config = dict(
    hidden_size=512,
    n_experts=64,
    router_score='softmax',
    routed_scale=1.5,
    init_std_router=0.0211,
    norm='rmsnorm',
    tie_word_embeddings=False,
    beta1=0.95,
)
Below are experts of layer 3 (counted from 0) of a mixture-of-experts language model. Rows are named router (the router's row for the expert), down (a neuron's output weights, with its number) and show model dimensions 0-127. Each number is 500 + 50 x the weight over its row's rms, rounded and kept within 0 to 999. Numbers have three digits each.
After each expert's rows: a language model's description of what the expert responds to. This comes from a sample of Wikipedia text that the model never trained on.

# expert 22
router:524446484425508491602557447476558479514438464440485593488551626500503489477490537461479444573498407555327428495518466551506413547494489486536485527490489479534516424467544557390561510526442482496460503503423516519570525543526543464447482463439572516504530546528511555539510468429485428434475554557430549604465590481479503473493480606522538445440501557557438522528489525443512472589470
down0:456593528526505513531542526489508465365501535432549533441529460512489559476505551467511456461521526364556482490446576491498575562489534464559560496506594438556469568409476470541473491470478479451611566501556522438490524467481447586508429494495530464462503511557455559475419534392515623507485489469459463483490552565512452554514564548485526414467483551522521477440418565534552492534422
down1:481523519416514438528593482456360466575547528439495511505426477512569484553485575510518540516448586525555489447513464447506519509457492551399436419460560525553591478458456538582645497422475477517548538560470511518484583514547429508467496478476446503555487473463495507464471429616416497456473515570470510486477536546530461569409477562452627477514423528506488521466450403517588513539526
down2:420551501493548518545504546532499493556536457431492456586502531483539458533465424520469498469507541520492468467521449603505486354483478545569453501485391530498459495495484588466554459328565458585564470562486443598434536526553546561548511500596522494494508583508479492499504532502447531446378470408484543459472618545508500515560545455552432491470359471517484527439456429485469530417490
down3:467490526484476392505542521532460409447500445499440386428495460432552533503450481414502489556503520454597481487492427502505527506500554529482502517400468529507496461567541484513428474454542495434497563550581483506518518521529550611534452467429480498466439522440632526517474433506546542424491468449535436430499479448463525464400536495563468542484420506558486447495448496580557364502470
down4:473491446493450456530530457487449492538468523474475523612545520596517487457490462477430528501543407499445482543547550491447571487464550570473473566439498506476469480518533579520577566471454518559462469599499512500556554526510419465463440396410471614538498449504479504507528533506576431480542458487431488539576539486444490457493514490544494486438523558492422442423595482562549518527482
down5:492528426514526503605532516474505435471527539552448516446448504466392498514588434487444514454574534505479486574495516527516476486513523496473498535621411543488498557492557484499446484507472471512497463511467421490553381498617478458489479470498497554601531500506504513518479488422536480479565565472477432601448554510422498611442517550491456426516413522569473439566460555453536515475598
down6:549520482485477525498480483443501476543501463524517519515453493561574564470588474600549534483517519436435524521531459582494483520483491459552507521573530476471545401475503542483459511572514537621525478516380482545529512510498489450523448506455505467471551575457486552515557483493475541499466483530603432416470485500503424400454483604505467480578478549452597467494510498448510526411521
down7:481449518511471541488479608472525546489490484518512502438551463503554529491439499399511496474433553512444442449427506478487465449438467425488510422454480541495589503522520494509518447562520426495479478420427504481547464458393411590518510552533456566391436465466531515490500524503497481504560578523531542575503559522474501472509436519461589489496487587504476452504573541497494496476462
down8:512522568474528539492490587485388443557510429457543469534501512416511485519442472518497525606558511483562481543591506524439515444595511500523549536494451494525492551549474429456550402534512456469489517503569485546461510503464489540436443526523439472377442460504504536525442462538479445403537519549553477469559492606484497437368530625568517525530449446501440531492479459531448499529448
down9:575484565500472592571440473489535395513555478510477471445512529423543571451519481528535533490466590529527440509449571435483426480497473547493581411499433539552498462435481561419561500436574522496473468490555556491473516523415525443528457470452508482452538469525497462469362503517508420577549468584482537458467440576473508481461590459455463481452460439506439538574480490510509507564507
down10:635464496498503465581486540434487518551530477491483570542512520471444484520528537414562511611526507493539554432415522388432508535426388504507493480599557501440510535422477574507493398481380482463493447456520512466526551462473579447513423511466507463505557510561478469429591545428450405443475452442451450471581440490495526475450491479403535553545494544486515498476516506512501436480449
down11:440513593402589504501504542453552483532460490460528458556514449511538488407541525556489504583456481477537551526483565538441552520434534469460494563421489479503544621438418413529532434505474526522494363489456450606472460463627534560490515535446520526440489424444570463459552554549505473572381476501496478553565538489584476543542439443596526525467529486426462581475483473507444496541491
down12:517471490555524608528517492628561478519518505498516431517506482521557505507516424443496480429496449440468529471557520492390490554529535531434580392532433454450486364505519459498464520455508468551432467510476503440564458361415478435493437452506442496512487512469511535529537519476611500568453396421519463480537437434513412549520501480471523513563411532459507553491513483436489506466470
down13:473490497441522499480430595544464423524481481528420488504520480587508579436573568529474439589499510587412423518520534560473428467487467423388438476528482501498481495496460484505436445525509559459561436517448506549546435469457490505496612471583568486583447504438500521567476584528531561522511520533484512489536586463498452583556458549474505542542480526490406488506471509550578563481489
down14:588630566525459404541503532439427484553516477506472502562466544495460502515523517480548508486517502538472554501507358547471528477523503462555482495524549500493450516415482541442548573415456507396459473398444499405473539560508507454523497486473533554464559512512479506424499524505408487509438437484449474479410538438360579443369459460527503461573525523462490513504478514559560521620504
down15:473487471506500560510446471470480541460496445486585539546543451407540528520456482460493547412468493551632486538463586566504508495484436488441407417521480548504502518576484434514487458530339409592471495488460536537472516538492418460490460413606513559471577539431532493528473450429626598540461554520561522522524422457480573477474549500531557400508573505445526472487582596481497498542600
Description: Later digits inside multi-digit numbers, mostly table scores, points and money, also years and route numbers, e.g. 6-8-4, 19-80.

# expert 32
router:514450506462538492536470560472480536617456459551473517497366564430492487410522489573456475442393502477451517515518437491557518478503499492471431403528524460514506503489539457425518542436405461617509473497543579579537459474385455486565492444485504462531443563481518523553445519577493492490487473513538618531579487530512593454503507557562499536563454492554533586531383474388587472545601
down0:507449545468488403442513492449386601543488486539449559567494502511502481579458506479431405476499459499639514546446485489576513538560488524489459432579456575393511482602493497522530510482505565456518498455550515450487593544539489480507443500558480560431522407553513506531468431575562481496518528526540536524463528486655540530454437617538441485551472428554507494575460480355385544536421
down1:476519453576481535527637518472459536523459425424589518552491480486446431462601537494556476499528491497510474553584537452479464612448500529524557466476542517518538571482506594544519560480402462541502527562521484485529531552558467482415506462459416597560559483481447510485499493461518441504506566511442525479506477433474460496621447529571460386492500555461534480550493518511499473490490
down2:540491489540560557535511436528480510548469495418578393453527512490421497504615522563507509495537432556547492509435476452589534428456559578545550466489540550485462534447453495462470443507521560485522645417524560438509494446459521488597583471553423452547475452478512545570484473399508529502419519491450489527567555577495556571444479473563587463440532524388456470459524441462464535538400
down3:416455552408495455485523430503663465540436468531416413525440565479410476441442487538489494513510520453525511583532533429460490505513514544378481494555491538553445488476511494431508516609382473494471498510539504496522480480461493527436485518377474552506541489495505518579488536602505607468546590466424524557567444464534459508491533455537519540492493511616423550447525590520586487518494
down4:638529538425536599543412436481409491505498512504466428544455514575445436380503495543502495513527457480479474540503477446453545513498605443476567456501501465528536378544516493564547566471584501502566540555446517502506496464505580462445407596550534544557540489440554681400502521501440471555498481527543522429541457387575442551502466469506490620458534568534533390567510561452478545538463
down5:482511520591491491486617535493573547487516580525555519494476561475472550475549476481530450433492491521550478432543497527464522492487507516411567509433502417410551477587432478536495530450497525472633521498533557533396491486482398549364474586509453463480427468487520636452435577484582538381533456505449447515463508438471445428456516572438499489561515469458478510554502449513465498466468
down6:527492458558447505499588508501467431455468577505503491464496489556492505458507436535459467431563354500463521503483485418507444560412511545510482460516481600615580419462456505506520539439502535552497508505509480481478473566499456485470450564448576551488544547597486521501529373432531500513548499430472436456438433501442516422557440421453438523529440417512499601624573482503459520545461
down7:582490456484504467476499592464548543464558449466496545530540519474642511529400518431618487522516510519441533515458420490459494461487437573545512536492433437464417559465505478537505523539468527449481549508513604489605519461478595469542493515476564523510474525565551497493568466529541528502540490488552425464430598469467487479526592476582451523489487576495501546532482525488388473554510
down8:485448511494462504479498442452525557508472491515547589545498555542462497556436513478509428508567564414470453549509529476565525518499509458490526542469439441525475478551478554485577554514499563542511572450496532508513605483416459452405555515471489500587356437459497526517490499458552474398562516453519474478584586491551468442503517481550455546485505423423491572518432458497554490425640
down9:558489449500589383444497466383531439432512504501482478486555487452563513524516480419449484534600444449525524434434463523494495520510444590454496471496492477529533431457469516554545529471418525510573380449523481468515411470522554555563450557547517559497443534506471434480361457465440522490474586443463502528401563435420519590546541543503423430578493457517454501478536508505544481446456
down10:456500507494492442543521521415546474556495452521429481461477570514527530492529461423528595560561531553501510509481456608527500466472463499541490483513424477540538505507547511553540483496548432545535530489570573608552449503447487485482435624559503512325477464548523438439403544511505479447455613520502529479507487454494556508521491474528433511549467496534515580546475502518484459457477
down11:510468560412555444503577449464447586484489501439516494431617508563465437528498537510562407555461532508503447471464557538404484535540481566471532498435514521523473474466532494613450526549564524581489470491458509478502501467476516491532487583562487479423386505500422519411556575460474479472518507496392473517485473510493482538484576473478531481494550332599434559381540521457478457516517
down12:514472525465558500433516615555486542528441479549532548478545539490637536476503458487508469562531415563445460426517542480467543495459425454513579456483505495486506509573501513506517521489462491456464633561458475544507567486485526421473452588461445480535550504554452508529537508558439443536528503536503507455406454537448474418492517480506478611497461500462497495440481544440533669498542
down13:484369459468552472518557496547469480465530545428605506499473557426536569581356436554461521482501588470556549486589533493515521522468505497507429482470526509499469487488472503464534531551533437427485500560546567407567486376546616471487492533557390470539529431473474561474500552429515496389500420587496520575494548499535519569470530489540553484510660425473538564503518512465524524444447
down14:450539488565519498538524622540470620544543368529505416513469471593528553499498525495584464569548483487425424476492448472478479553505437512501546528335501525528541430545447441483512538381513551405544509538507467475468511509499440465509472446503433429471586501561435487515522520406554479505456512536483467482528513481470552405523476614494463524485592588395529440511559534452510573531523
down15:407465543458426530528423567523447512511513525488575495500530552530505484487406464479491414568475545503434440512542578487504420503508493474519430483487634539553474491478472459531530459562571507468420600491501409457481418516483489454513464531487512562480459533497497525485471515522447433479447540515534564570474408483378485412490446557438409515466551459598485526460485551464418524477367
Description: Verbs and prepositions in biographies describing careers, such as attended, joined, won, spent two seasons with, graduated at, dean of.

# expert 41
router:491453424523533486520494497492465485507571513505460462486423505450415510582435587571454452597400532488581469467486532495463531493498536446523501512511514537532509467558512528606533577446444498549609508505468529566568595494569472545474445494447502551514438500533483507418541473461490567603588420514504534475586526477458571497539557565472559441517505534524567527438487484588500561554575
down0:558485422527483387530445451481502444484473426486557557424530502456495526542560501482446474444524510485423527454590532434489539518441508433516545525485518476493440483538545484469401495482484523534512587564522471530491461570436475543451493354477458521570535487482535502565552492441507476524401585509401441525417635591578555565479492516516569604581460542469609503507515510498389506743550
down1:460478490506533377467554479510477540460467521452577596492476536441513466530472484413505562580519555529500645427504524566547487525457436536518566599465472504605458553506557516485418476543517528486477518514466469527538423476481506616477601461538537531401434491562518556504490527546498489515474615525438516465502544490517574448486437450410504502478511545507596564515506454478469424466557
down2:466489548573384554529340468536512575501491507496500491512431503387509503486495502536386398533529471474545496542523558383475436535388457549482536516472489522436592442586554489511498527408445495416533583504580503456523588436476486490551475516510439525544460520439492479460555522507384496412584446310542491441469479549516476493482530492560450526519490573557437490527510504494475515523509
down3:459522501468561489452504468568438633511510526482578568542462499589483531500526582499461386415458462499441410558358532425499545467517552506470462498497475508538554541519520606487473540448538474448434608410552525477447572397422544512553504489544469475474442478457450515545500505522418428556554484475518472473472463543534471507527507522505489361427451634487575542544522536554487502420490
down4:500490498530505506410449550537464547513592502544448599580439406475513403544491547435488491520434599460448517408513554439500449475590544487330538528475478582509598507521473416570453592529467510397493452541430569509480501504455470475452558495430558464460475559577503445540530517451567524543614511557540463472432518485538534539669522550479539450466473447581520457468580529513485523647471
down5:423536453428529434467529487526504422434533580526463510455537417500451484491448440495517492522550523470478518482436526540459530538582517499483476359500576513575467455429443536436474475438459485474462638457524430452541519439525524498497529519476551431420497396496510460598499542556385648568511484478480595534510422520541438526458477620592523501551517610466510597606518430458432444537439
down6:502544439461504452452567510479436540556501548531458429509512487520445546504451477562531448529477503444475620486464408568532540467455448440496569520536435509456507506560454409509519456573492484443487527500432595490566455440511457486547548460467519449506528530461562474492450502579578495409482502534538496540589572491466551452591486540548492540435495424402494473419471532516511545531471
down7:516465551499493432446576495537476505539484520429589484571555481540502475411549454453542413491571500473537500568416500554434516548555502439518499461523468483420458469479361450538508534497484511503529471445557478514460464515544459509563498410486588528519483567483402542452581477509435507470469570447621548556551515445414522548579536438527528453623497472493509575431593475544386571548428
down8:591540454507491475523455497493483579468491500514421528583498517438641536573526549443552460473495497504481536526448567482483550485486487495505526629518434464456510574483533554444437514555483494580495563534427551456395539451503460488516539505518444540487519513471537586561461460520443484480471574536562538466441428548472597654507609552452506473476517466490481450418525483412528480653422
down9:642476483527498553499405524424414532512515491497530583545489489503527505458504445441457523422602563537514475483423517492584484441456474505498473412481502397528534477478515525443538585488465506551525550515508454497483495499473429460461546563508486479477421439457545406490516573488519516478503537566522543516630577506477570475520486530418621508524444544515479484475551406455546405466567
down10:403549506520512463477438537511492484490505457509502507543422609591520475473491513536483541557545489499517457472514522549534545489522526533510456592522500486441446513520506486477462550507537509493565437592525486490510453500515441492536562442512437580518517570492520463497522450516585442547447542611600458498484506497519440443480533470483536418432492452505505529489520526379531478481552
down11:555401551476497542436466538498398478563555552502506558534406596499522552406434436605454484455501466503580518455435514490535619459574459432420540412522474454507548557541377483538563585526494433506478567450506542479530550474513454484434441567540443456532420535480382483515493505424409481563510460479496651540517510510464460442549461535451567512498486508511504558447477553484524513479569
down12:543496464543455486527551493514537422494503558504458459438484456543499478494470563601536459424495498409468556510603515492450483519494497497476503459545508504610467532544496457582408487565472472440549635544474539477480418466479502444530473360456451588505603490484467518491508498497475481478483524486550531524506556443491512531434447400530488579519483433468543574466590510435496554671518
down13:543447551359553364547467468532505404497528501587440464429503534396567536440476450500456600489534610459530563482528454548536528437551439440415480435485492509454449570558518462482544533529420576452495462530461554501525499451529475443485430457493455458491511556462467578422485521449457542440507450470571547514453501550436410354533526460505568580524504396579634479429501466575511578528520
down14:447450439451547495472592494560459552540509496531471565558515548537536496571506480572506479400460488583493493484547546545398509582502523427541448544502513510438555523564544494499437498553572490575494478440543442530544550566530473447561454535484556437544562590521510480432446475472564428491505475539448381556453466567556415501568444494512406478511518550523461503459520610489551594492521
down15:505527550549467512435554480421533529502511513473430442562482561415524388550406476474516428480519522436531504450506455438597401469457481489493463454448590637493600501562460595491497483503448463481490504447441502565516425447522431496485438443457672521446473553440549573439515449548466422511553529523514545478553483469463525498621552509506546510556427547436469468543522460534501532587481
Description: Past participles and past verbs after was, were or be, in passive statements such as was signed, were built, was named, announced.

# expert 29
router:497576507529470477547567551514473554456507418568425498511519587525435506554517463533433606464432488552498530456538463502507511495488594465478518437472478514529528418588465473468429574461512517526598468510570487464516533491536582488585450478586554484507470546349506585450561534510556459501578484474435585496477530451538415512547544469531488470498496476450512616540497537363500487552600
down0:565434476509416436443500543521488479508542476407514486418475494434505519529542475500529399520566452447548525513550421508556483497567460500452482532509462481467528525494591510541410488541448519383485512524511576505553510478532496595421508512467510509565484594457456575538524510456353577514602541508458610540465526512490495561513562441470527560545482502371493588483524515443403508461480
down1:497479454474513428453607537568591488482530529505451435546535436536550464397484533527476565580506563485437435554524561553549500490581459512412493528474552531389478455450519375476515548536427434539514503555476458447604587495528466486486604563479388556491552551523565536501514575435526606506382425477534487513536641501547439494557499450492543537471489413454473395450425397535561505533466
down2:508485533644469499533593578460482451482433512487471510526467469493577490461469585511515436448495544515611561453448509473522549521560455504582560535569434406524506469473489452357472541576553415517469359486553473432425497474412535505589527548478517486519523565558449478573570456528606603498565549523480546517400463465549423408580499397527520477552582473591517366470482475582503500469567
down3:443495517490527466524461354565449433470486483432460388537562398484466471451521472469503428482472481514505508468515534580494519468564465494484476513548512427505519567543474529539592514437553504460555405532508430493583513540473484545455475514518504462475475603477470508575453465502468443542495471478541522494480502471488567535527522495498604397467507655493573504544593541520481507475505
down4:467458489576600533473587511528469531445450488447506481479511523464471467500415503477415448535444476468450501486632514341547589441518522596498534500535489428586528404435532511438501574536415460507477377523528471509500502481493437438560488411401510490454492542458503526494565526523498496512507463503550489573510505517438513489442635469470490548430400510383568550536511493415456398569488
down5:464616563500467488449509547423486506469526505426532485522505489483458437524625522516494492492527431461517431432432529445540499452565428476453555506517385433535559423464545449484543445542595514576578280548536523504446521517575509473450571452557459475445512434556500526467517427497511464519474439511409528535593454410550427605517547536401547458512379475468460561508481392486540440410453
down6:427476524505577574464411494545605492542442504478609486554490436496481573551551508491471558465481444414565610546595526526568465554516459511442452541507493466514497511456439543479417445384467501501480493505560453496507561469495514448598512482524405537491407522547508495469475602425531455480542581501621502496474512572398635467597494599530410572473535546507580559523403557482572577483509
down7:588531394488404445544587490484460426496485452509442490455469533477512444496529460494410422521494559492546559541488536520479481566505399549447433442580538526390439418446445551524548493511440400466564538466507575567501487538437473447547515522531496481645444595425501437521477508487576565541415404449469441502442508462520476477489557549536586517405523481478449544471517517512475498470482
down8:457501506510405499493520448447601488539554426536525587552399468523486495511530481479439511463348429483513508455511435554517467560448452446439497505478529598463533380423521441472439498399375501479424593547553480512468594545446521419467598542493479547488481543489552497539507484492566486524531452537439487529565484478466451520551443503379494507595420533522489554514587559434383464506470
down9:456483627469445559501495587486529505520528469527571570423522437510414465424541523424438486500482481513494439471482443518561552451528499503515465449491473549428499513525547561547474569502466563548607421476556532585522495459475530487468583474486584482537446502360447551510677399439540512530519473444483477485464563493466497401575495528516470558492409466523638506487530508497446419532526
down10:488481444482516441402584504477464535572493402471468479527516548537556481559555480457493420449511471492484534575512477541392471458448478497468617502455482562503473547465445489500459499470458455456526435515525379535528517560527499541460609481473476585515498554481525494457482397529519491496436470510485535539533500393587492497492576428593487576496512400459471481519506504482530435569404
down11:502470520414502481503560392527458538599494470453543559435532619469518449502511489487459480570440534426522508451528495519424494471483543421593535502446504407519454562540537566521415485544457454453441549418451550554554483433475460425431441546482495521500528449502491526506468438514592481508509505520492553533472440594509484512512494540467503482453517496497484535494459525458548533469520
down12:554484459467538504497590491490553480468498538570516448498515495532458505447540484492497499547472541476561460532503553470416524529481535556533501481553507495508449504503460469467522460524486494389431638455515528545540432460537499530424460502438536441489490502474554537496502470512477602461426474501478541491434533562441430446517559506446494540473490542424487433540447546466446473573497
down13:428473544531535482508510526477513560553628426466538537533520496559531494510486453462458526446522537535448416483527484407539472520504546587452528631477416501504541502564512609488522529500482662573511480457526512519511476530534524523512454555657485461522574492579457511518541515484483476455545491491452432598405531483488545539563523437563497596558473447487517486531467513491497514505560
down14:544483394536442469528509520462458471569567475498565498493480515442522516498529488487522465567361444594458438466548422553552585389467550552697432490569554446468495571495499445502447444440526596398520485561498578578521528478570475500577520466603517473542458513528553591444604492527566512462483496465519485524515501489522521453567545556487413443587539567451408456505552556492418467450508
down15:479525590539497412543481495518455553498442511502525528479520496527392405459517504361521539501486472535470479521545488493487510386619436534491488435514486531497528451509503528565479428461472519529560415597430609537376478519480487463558515477495561498481508564367523393430501478467513488568630453531510528472538408535494502512406458492489512509565476433475596601479397570445513553633465
Description: Infinitive to after verbs or nouns, plus and, who and modal verbs, such as required to resign, plans to build, could, would.

# expert 19
router:484593482521572482494547493539448551503488433558411478526512575554444528560483375434629513532499496544496561589482478507509566422487481524516513603535451477478482508560419466587596533425493470491495476498512481542482434489495545494602480488578463462488537516483495425494520462485544485463422451415443612450392530525523476468554570456562527393485519419522494608442509537549481549421529
down0:553508496504624537501529540421446433566599498523485564488462479478574446512454426493470473577442549426584477503510441521483397490498499518561474552525523516550500524533516540462486460438546569547489362392495425452526522652430522463561491428502547532477473427433385443621488429478617413517604509482549469590410503492504624632511481511411570452549371541534638449528528496507568523482430
down1:569421551423569423487564470525488505464492429507537475528469409465494467490520448527397448484493462468486533377466569472555496497545520541519438529398494491505519532554474567472499545460493494453485516590515514476469610554428590488481533525426462506472525437497520563516468453561438358597562554501571469496473520549510486528534496478469448546488525578479525422519490540546448512453460
down2:531423544489522337468543587474519512509444392553489533508538438537380445351504525449513513466527496486545432485495559520488504444524568498487524477457533474534502487449518492474603539429547521581478336599600446491490505514478451469515514463555542483556532526558507544470373493550436425512496451522489392564461465473507382546466438537536487420560537393461463492520472595471579545471506
down3:471604575520527527553524465493559466537527520455456421484461546477533439534537441588385532485510489460490413550459444600425515487524523464488418483529537474553471482418545467506559501475474437508503494424504505533474561487493422480531457490424463554550539510516491459515568571477565594520484547600513561510618555494465504497533427493562492386457501475549558597496490473497452478494490
down4:546484482516438446500460523493466524514543428526502572470463366474543403495496429537483526532515341526463456511537483553481542519497612533555581486467540475557406547453597527514477512536538550478453573513503463498553486503574531486594465573484489448568464469456575426476428503484526399517491559448512504422528542525552437468491565461543514512451499544482491504555479526485489492564459
down5:515538454478381536442599433456459628532426539474508539531545565428398535498498461538532496453463493416483502537520560507570518547510498481584477549539573411554539524498582405537517381514412470478389471533454549481458479476503504428460551569474495415512403463429529587468482449555517432502566523421489519566496431446548465540571484553513448454539488504590466456494588565459512528590422
down6:539493471604434493592393495489446587454496481466460477550504514479540436515486487558582557527493475574526483515457520549523468511572523472502446512426549477507428488484565513545516532488526500481514437449544436502419395382514488515537494523558496529479551481460390439539501497543590599499525452503416503536521527526396491490467472464597504504427475473559573487515491498553447524594493
down7:535497527517539458560457482543468541509450472511489547482499482412412559546533441495497521545625619431483488542463457527495492471414444431535438550424425589494506520547422499534512513485452430564487470569479501454487482529593486569435557489532444446550545570355398482558477409513562585544520536491535554517543412393539530450457472574516517530522552449465418506471509496556506491507477
down8:536522522428480575470503466561469477475485468604568475490578555500535481437506536511574554494535475429561522532493555512560457519414478381520388507487558471540527499561542524529449465531495584568483515494539538460449456454564494406480437532533612496523474465474524489451545473488529446486371464429538503433597464547454513441454521435565506559470526530447448494559547535539490443535449
down9:518440560499522571377515480468508527478478459540440544482464542569441420443436467459458534524524553494451557473461407465490580466497489538408454488440557544492553454462621565474508427563486499438608481554538516588435542541489553437498540511374532568487517461536484508486506479562538583487505487516577440491539376513483547607492422505516532559549439461532478474441537423496466381501491
down10:447486526516490460551461528435480565472483430497553565426569509603467445476402442518450390482527486448517455518536433474426519436585472569461424496479514487503442535471538557457492444468494460515426463548459493497514564472509512522523538467499581529441505425462569437457471538558573504428515526388425509499476507460409402564544505529495467522487582465618507508529481465527548466494459
down11:511556557411467491500518544407528497559486429479523384476389513608537488539547483455468544446402464494526483479548515493529456524490450454590531469401493521415532485397526465500470484544500635545496572465508451478496543541501552458505565458589444496540457509454501596426465443467640517568635526548563432481428522430514531425554455579525506561492475484520585503557526533555449574543630
down12:502644475458566645556502451599473491497527511534510493490505581502542470534460411565479495499537536495518494414567540554516510554463545448568525512503497437525519498535485461471527444510456410466488497534520561442491527472451461502523468575561509431505576454505512513497432551412482551474430489588521494573579400550483493513495453481540532416549473537461461476481519459548584556460476
down13:416612460512470546511508504534461460474465417490418427452574486467465569444474460372583614540542513522487438554519463437540567446525466540496552517451487559516563566398477485581494500416520622556580445499523592432517521492523522527490475396442430464498496544466525449486533567483424527536483403456492551526616531574491402558501590484426439509494413556447526387493517515521433519578494
down14:480482448510508521536423500517477412534490490450453421681531404513536390467567426533503552502473446483435547390454527504510456436476530586481532465501497531558520512527524500488513538554504496456511511554429455488435521494424511485560493492533422480453502502573479362557567472479481554517576545499485420466550531520534497544485516437403602517538485475485472518492532533566486462448513
down15:500404476527471597521554517405449510532581527422582439505466537369505493503550549607583525449545418607481517474519600465554530541590532434563523505425487524489565483463604525548494501501508553415539610535485508499554478480497539438505510558546422506582444466516475437469453431429505509531484467523509487604420546569541474611464532556513450551445444426578529557538490570556553531492536
Description: Commas of every kind, especially after place names in birth lines and between digits in large numbers, like Royalton, Minnesota.

# expert 42
router:464562455534446468449551521505479504481465501479474562541568500457491581574550457479511497433537540538510508518530499489466580496415490497505547397468422506508468473593523390594478518432457509467529472495516502459507490490497584499548468368491564532433570526409470451422597595479511511451477468459460552513427513449539400540500469441477540471482484428502508562428498465475434508610548
down0:464517542495449502422487490501527445513523453363548529480503516542560539462521483596544446470578487535521531487521619501490504512581597483512549556549647473468454420517493575444560463594517590535503472555583463444478501416470467558499531446524486496476482459416462486536505515531508479486570538474470514577406467533498522453491527528498500520490492409504588463556505459502509463417464
down1:413518523441431554456501491520488406414409505542543440537474540546548518495567460478400430517501542482513398415456518527497522508537379482519452621450476536440554487451566464509424482476518466548491368536493464526440482489575502482494576520552607551452493443467441558538517514481417524577486577495465480457453532511456517465543479480464500501545501541470483538488545483513541421548505
down2:461512538498435464443551528562522482452464485432478617388512458474523553467432569434510448581561447562490501484495433452457447496617544520492424336478463480581539422545527451482401551515510396529505476476498464569561547427486456487529536515430521494363491527522569515494603539461472547533564521503433517543494481453413506506519630498538540503502503421503538487429476433516496444543469
down3:622463462525493440453508516456451536455517523526505515525489537552475521509547497428486532506464497522568442533556499492513472464443582528523439502512539557513436453436497517462571634482616529502505520404450537548429462420497551453587526435482530470571531561500582458498548525443485495476481494508665547524487473511552495541460528482455508528445451627470505537425443541496598475561517
down4:453491541479453536498575518502531478482511487496521548439539399515451436548446400519493492534480529577569457502445478550554518497604504543582543546575500485517413506437512571507551444482544464428526715582452545478530456471404561587422502537499463496573496479501467461576478511478429510589515458543518604450452473443435509470561466556501520508435508484535431555481483559450511436522464
down5:478443453518497541522481521512418534455510463452520465597565579490508567563531494520531487488504577541477477475590491505483537534493399498411511494568531403433420457439505470526566527507430426449510480558444492498523461510385566469546490438494586483543594516435480493442526485486449423551556539503520569452606547476472580548551535538506546473485432511579468468482512522500552505488498
down6:526540527457443569462450477584535480402563646554455515476527511525575613520499427424506481475496520443460453541609387489435533557408453551477469509476437439531567533538511555477547548537451488504492544456540452497497436460445501485600464503496547501535506572493529492489509557567553406472494486501555446458471577515511511448453490507543538643522415477553557552528520549523458483593492
down7:473414519387576481545499467530457501481539491450494452500501462502463522506464522481471428499448518525565487620514559507489587543501449528483472475511508472463472484568529437476406427545414502525530458669390451477435381479469549536513559542536434532461523509544445628499503470500520421533428458556459551514506488538492590388540400452455478533469451473524558419474459536538537506505530
down8:455529480481453460472484484455487452506442536481530490517544584509456551600433535521498525510496529602505530512492588508463538523570474464531531549586537477463494520521398467524572547609582411605425531496467605527460431571585446477496441555522490492454519481571503411473447458505464510563464527514483510520581449583441538517486568509492555505433482509571512560537457453484476407479552
down9:417494490438483531404481435479465497579639476413541497445556491512499543454495475511460549473477463580506502558520453573504579489551431495485564444545394492503521493512387421517554538427563435468492580462488521592543521584532434414538477455403451542430522514522495439597565531478434511472514485528547539421413563503471485547481502579486470445442538479538478519511446472466505563469504
down10:586481550495504534445470474528471512571459506437558486466499517471473425513484425465425401468489422464571547560543443448521449486599516414494576459513542501531508453500434442442540566449561460492491450558528540475499559488529472412563457459532608540471565506343478509440501493475527464582492470452597539519453482482490484394521479456497514398475510435442485469492446521555474471504428
down11:557609476394574502495470549484538433450492552590529509442395543548563537543472512524417521549511475483456494598517489481539571500457487491500441538475485508504564482463448569533470536471542492508508609492603531549497414518396440551488493551385499466675554515502538541430457525503425511467465459503569466461400559555415509515483500499538514417468451510625515556534519435500512588473535
down12:615484424492470342466457437540570434544511459444523446526564464490538514460510548485478486569497540473383479476520459388547512443490558579450504461469410517485516451480521438624372437559440519508501503584501503510543370498590415478366454554475464482519464529543542572431533519431511495514476557512435503475386462460571545496539537479467493517558512495581512522502540458439458390456538
down13:525514422458489421352456513544504507463498529428580545488509456391436540500415494530529522444532513534485448532501448498554451499463517572523599498557405492499493530567520515538472559469526504575541553578531507428526568495532520583470458482457543488433577443512542482496469529502464650457558487534540506505542548555494494569468534573464424482453486550481544453518495464529478542476506
down14:395516573377462503442490500594532522431521545486525488475453413485501587531480475467444420591461552433484447422430554496527458571548529537571447561513460498405451533458595519547521502607457621545454558497560492520484425553512521502493462403516461494470452505581498540456578563496516434413497585547387566440528483469374594504507453623517508465485460484451485439487408499389471528541551
down15:520544492510442437487559542491496508512471487475447460491501546484538502441462422482418531501541472453477554486557523484469426563514443481505557488553441456494468515464488488562514611491477496443534541477499474504578499385449432433448438397445511445429484500500522471457478508585491554478498493498512472598423451547432458488495542456533513489499506528591577560471510543440550509521542
Description: Conjunctions and list commas linking words or clauses, mostly and, or, also but, nor, &, such as obligatory or facultative.